config = dict(
    d_shared_expert=128,
    router_score='softmax',
    num_attention_heads=5,
    tie_word_embeddings=False,
    parallel_block=False,
    init_std_down=0.0036,
    beta1=0.95,
    lr_head=0.00748,
    warmup_steps=200,
    decay_fraction=0.571,
    batch_tokens=131072,
    doc_mask=False,
)
Below are experts of layer 4 (counted from 0) of a mixture-of-experts language model. Rows are named router (the router's row for the expert), gate (a neuron's input weights, with its number), up (a neuron's input weights, with its number) and show model dimensions 160-319. Each number is 128 + 24 x the weight over its row's rms, rounded and kept within 0 to 255. Numbers have three digits each.
Before each expert's rows: a language model's description of what the expert responds to. This comes from a sample of Wikipedia text that the model never trained on.

# expert 44
It responds to: Later words in proper names of places and institutions, such as World War, Middle East, United States, County, League.
router:149099170155126071170115128140207118119144105118110119133162157167105142168124146137119125117147131151146109111153121134137121105142086136128106136096125121154134114131142132162083174146128122092122120145125122137079107135143112147148146095179091118138103083143126129154136130145129131133083165105129134109111106119109141136098132147150163126156139119079110150142099124177151106146077111107126129119132160130112133121111132162142121181101137121079112157134124157126161127130138151
gate0:142141136160132137156176174133126119114109125146117082088122093139103094112127143099121172110120120148128151159156132127147094105081103096110092131134155108128156115163179147083104110117139137125147177079140138149162111108170128117147165157148120127168111136156129129131142128099132143131114172102140092140112188114126099143095114118135158122133128128127121146153080106166115095101106125166145138125126115115123097093125100143086103105156155115156122122149129121148072068126119165
up0:146106092139111083108136109130101142140175118173158087139098151170134138137144114125140121168157115122141137174140133135141097148128147149131179141107123163106114125146113112112123115138171138138119135181106150138120125102151126114125148141144093108134119097097150142145111149182119134120133135120141127143134171137123152121064118106092100199093132120105125099118116104142139138145092127151194153145079107107099162137136110148140128124151125091119152125080147160172141167099107074
gate1:099097138121107125167145106126125120118140092122121114112135102142149172108151124124126100114168187148159127134127069110166107122140147092125125106099151112111082128121127092120142163082159149149146105138103120131100107142142126148068133117156120108154164094121114107169133130123131089125204120163144158168102190093108176136124086119115120125108136176119120131136104138121094109139140142097136117143109144113111115100188191103152083123128124110119079099147170132116130130140133138
up1:140139115119127080167122114123172085115150085155187124157123173080097099129132152106137127090130126126101128148123104140132112131090120079150144114126124165145070135136126149150148139116150134110142187123146122148142116140124117123160120096136157154093112130100186164104081152106104085142157158102128145129108135105176097144150109147127134112178091161156132151123172146129153151153152131147135166117089175138135145100131101135142182134115143165084138145107118117123149101145184114
gate2:137114153157137146117123089092137118129100129140135108132137159127108104136143140131119130122111144127145092106087126125170137090116090143135113096140122107067136145166105115135139134132128124101129131102139114141108161082152114124101116141136162125162118125162081162093117153079131118147156181096122140115104129127112120090136152163133200118130135118115122154121122110187090148105110138074137105118158131152142110121095123157160135136096125091141143122135155124151105105134165155
up2:140108105102123170115135095106160201157127109122121127115157125141153111117114110157115115116157126105136183123102085130150152124121102073140137152171089155134149154157144153123180148133122148129151149120126142143098110104109089165113105126066117081157149127134103126100117099161183144135112106140083109104119157107124148177137124137148114120108129142101171133128140149112148148129107100125126133098119153162151131129121129107100096126128138099123132092137118144118212138131169136
gate3:116164122149123139124093144154158124095145148142119100152129081126129152098110145106133146133114155119159127117139156138142136171133126088113134158143136150121136114195150129136101131146117127130125154125097155170123120132151101111149118105155144129144131145162142115124121169129120102156188150088078106122140131113152102134095111135104129131131174138148133132141095185124103131099110139165072118105138147149111177062111117165143134115102141167125112162133114083105112139139165127
up3:154104136151132093072139104084124121104136143094139108143121114149155161133159122170135111158139160135160099096136104153136163111152137125180151157145125145089131148117153123114136083127126138133109112160142165177124161193170144111101138164133143142099142142129123150117096141156143127106168109122085094122137163156173138077127102100114134136126121110131129143119176089140115090135109110118131082158123129099119102150143137139161122151114136129081132094095156134130116146138119127
gate4:153141118136155134127149140109185161115142112136094152123130119093102155188109126082106135156132157138108125109104148169169130094133150062141110174090146074124106149107158118124091158152123140163107126096110104122120129169133133106150159092178098151119093145118164146139132128120143136124108154122112130113178153119146137154122135126155132160156125076113100141161151148101120131125171135118062137090136134159100146144100112153122129116144118146079088125137156118099131092122112147
up4:087138113104169153142152185117104113126125102152144099134123097118130157145114127134136118189129115116114163144125133115141119125112079118167111097117158128117135101135155140119156132154133068124141154123149094136110121100102093106131105159138152107144138116122119121131120109123143108181125128122148139126138106129152098164198088101082147126131160142124126145079157161098131178111129155122148093133141127133159150162108109096128079111117127101110120115125109158149083103127098144
gate5:103143137136110119121143146114176139116093104116138109183097135110073154151112115120104116132126096141145154100129146117126118107160110096157131124149140113092148117194144112084153104138129140145142115124106122125071128149140130137136134123183096094133106134133109160130151101125133162136140122130139128086149145117137091154135126143112071087138114139101135125121129120137110122152153102146118116079145109086116122118150157112135118107107148106112132126151123147169085115126161132
up5:155126175097154187142122130137136144112118135145138115099096112114125111103112152115100107114136106172141122155136153093126119139110108159142151140144117121106141088148084142093154116109119105167103137133105140126123112148151127138068174117105156155135131138086100128114123131127077104127152134101132191151128092116124130093116092117124091146138158094120160163158119096121098158124146111138139185103165150131101166139156085144154133123103114108172119130107139083118175166127117092
gate6:132155174135135066147126137138185103170070131126101095122133132146105147140104163089106145072122110116105119121077126134155128136107089131164156118114127153140148162110124130140120134127128136161120110108166115139098111129111105110122134121121133131126119135140133132164144100127158139159139116084187140067128109128155115085110111073151136148063147161131134136101100130121138131128106086142142109154109134126126106174118131115130127160102154120106182158100115145162106119166095131
up6:130178096160103136148147143121091137149131143153127103115129157132142147114120138119116118140102131135111129143161166127147127160137140127106121146108148105150114160108126132115076148125141126118089134147127122105175138164160077127127139110091096162165141111162169093104147126127131126095099146120113127149128138167122106154085074142161137110136149138111148144150066176170174116079130110121110118098116099121155159154114110135127124107143084146170131120161159084138156161100098123
gate7:152085121140092141109106138136075142116162151145107109137140115128168135147157090123133131135183145187104211119118142127156101155127108135122123159156154163146101118199095120106104127147080135132130164122109119114111168111117126126138130122109135171135160118116096096132146128090144138161130086089129111164174120147134082130126096136119095104150131157103138149115118088095126137109139128128135116127116096142163120141152056138129103178150127158126130117158142103104185114120153148
up7:177125140128142119169123127170155098105108110121120141101133117130159137136146142139164143106151104100110137093121088153096106110100144124151150132146120118117170094161120138162114118136193084086131133131127095142118058141144115125115096157135136116121108123149108160192118128123105137076104136117115116120135100092113149134102138135163117110141076072120141128106114158156120137110092152150086108118153148137176133111137151101152133137157170139147112109141153115122150122130173145
gate8:171123123135130104153122123125154163099079140106100125107141117153095113137132154164141139091112134134177153100129107134172143131104134133101070107152131124135158117108101147161179116145142130132090164107119157125120151103122135083128116134119116162163155122165162135125130100078120123148125135136170158086135079092116095122129158134071135127122121107067131137137138162100139083175125143111105098140133154111099115128121108081112103153104121114121121129126101097124114104116144125
up8:159128141171159117133100102077127156130140088158087126126119116129128140071129134100066116118091125141140109167096132111145160132142112123152113145149095158134133118158084159102144123095130146106114139134178164131145110162121093163135144089148133130153140105117100132153148119111108079104141114079109120104134152142118140180101097145171130124113140174152129120125124152129139124142098081106117210107160160130140145109146129108113110111162130146117121180128131178153139102125124122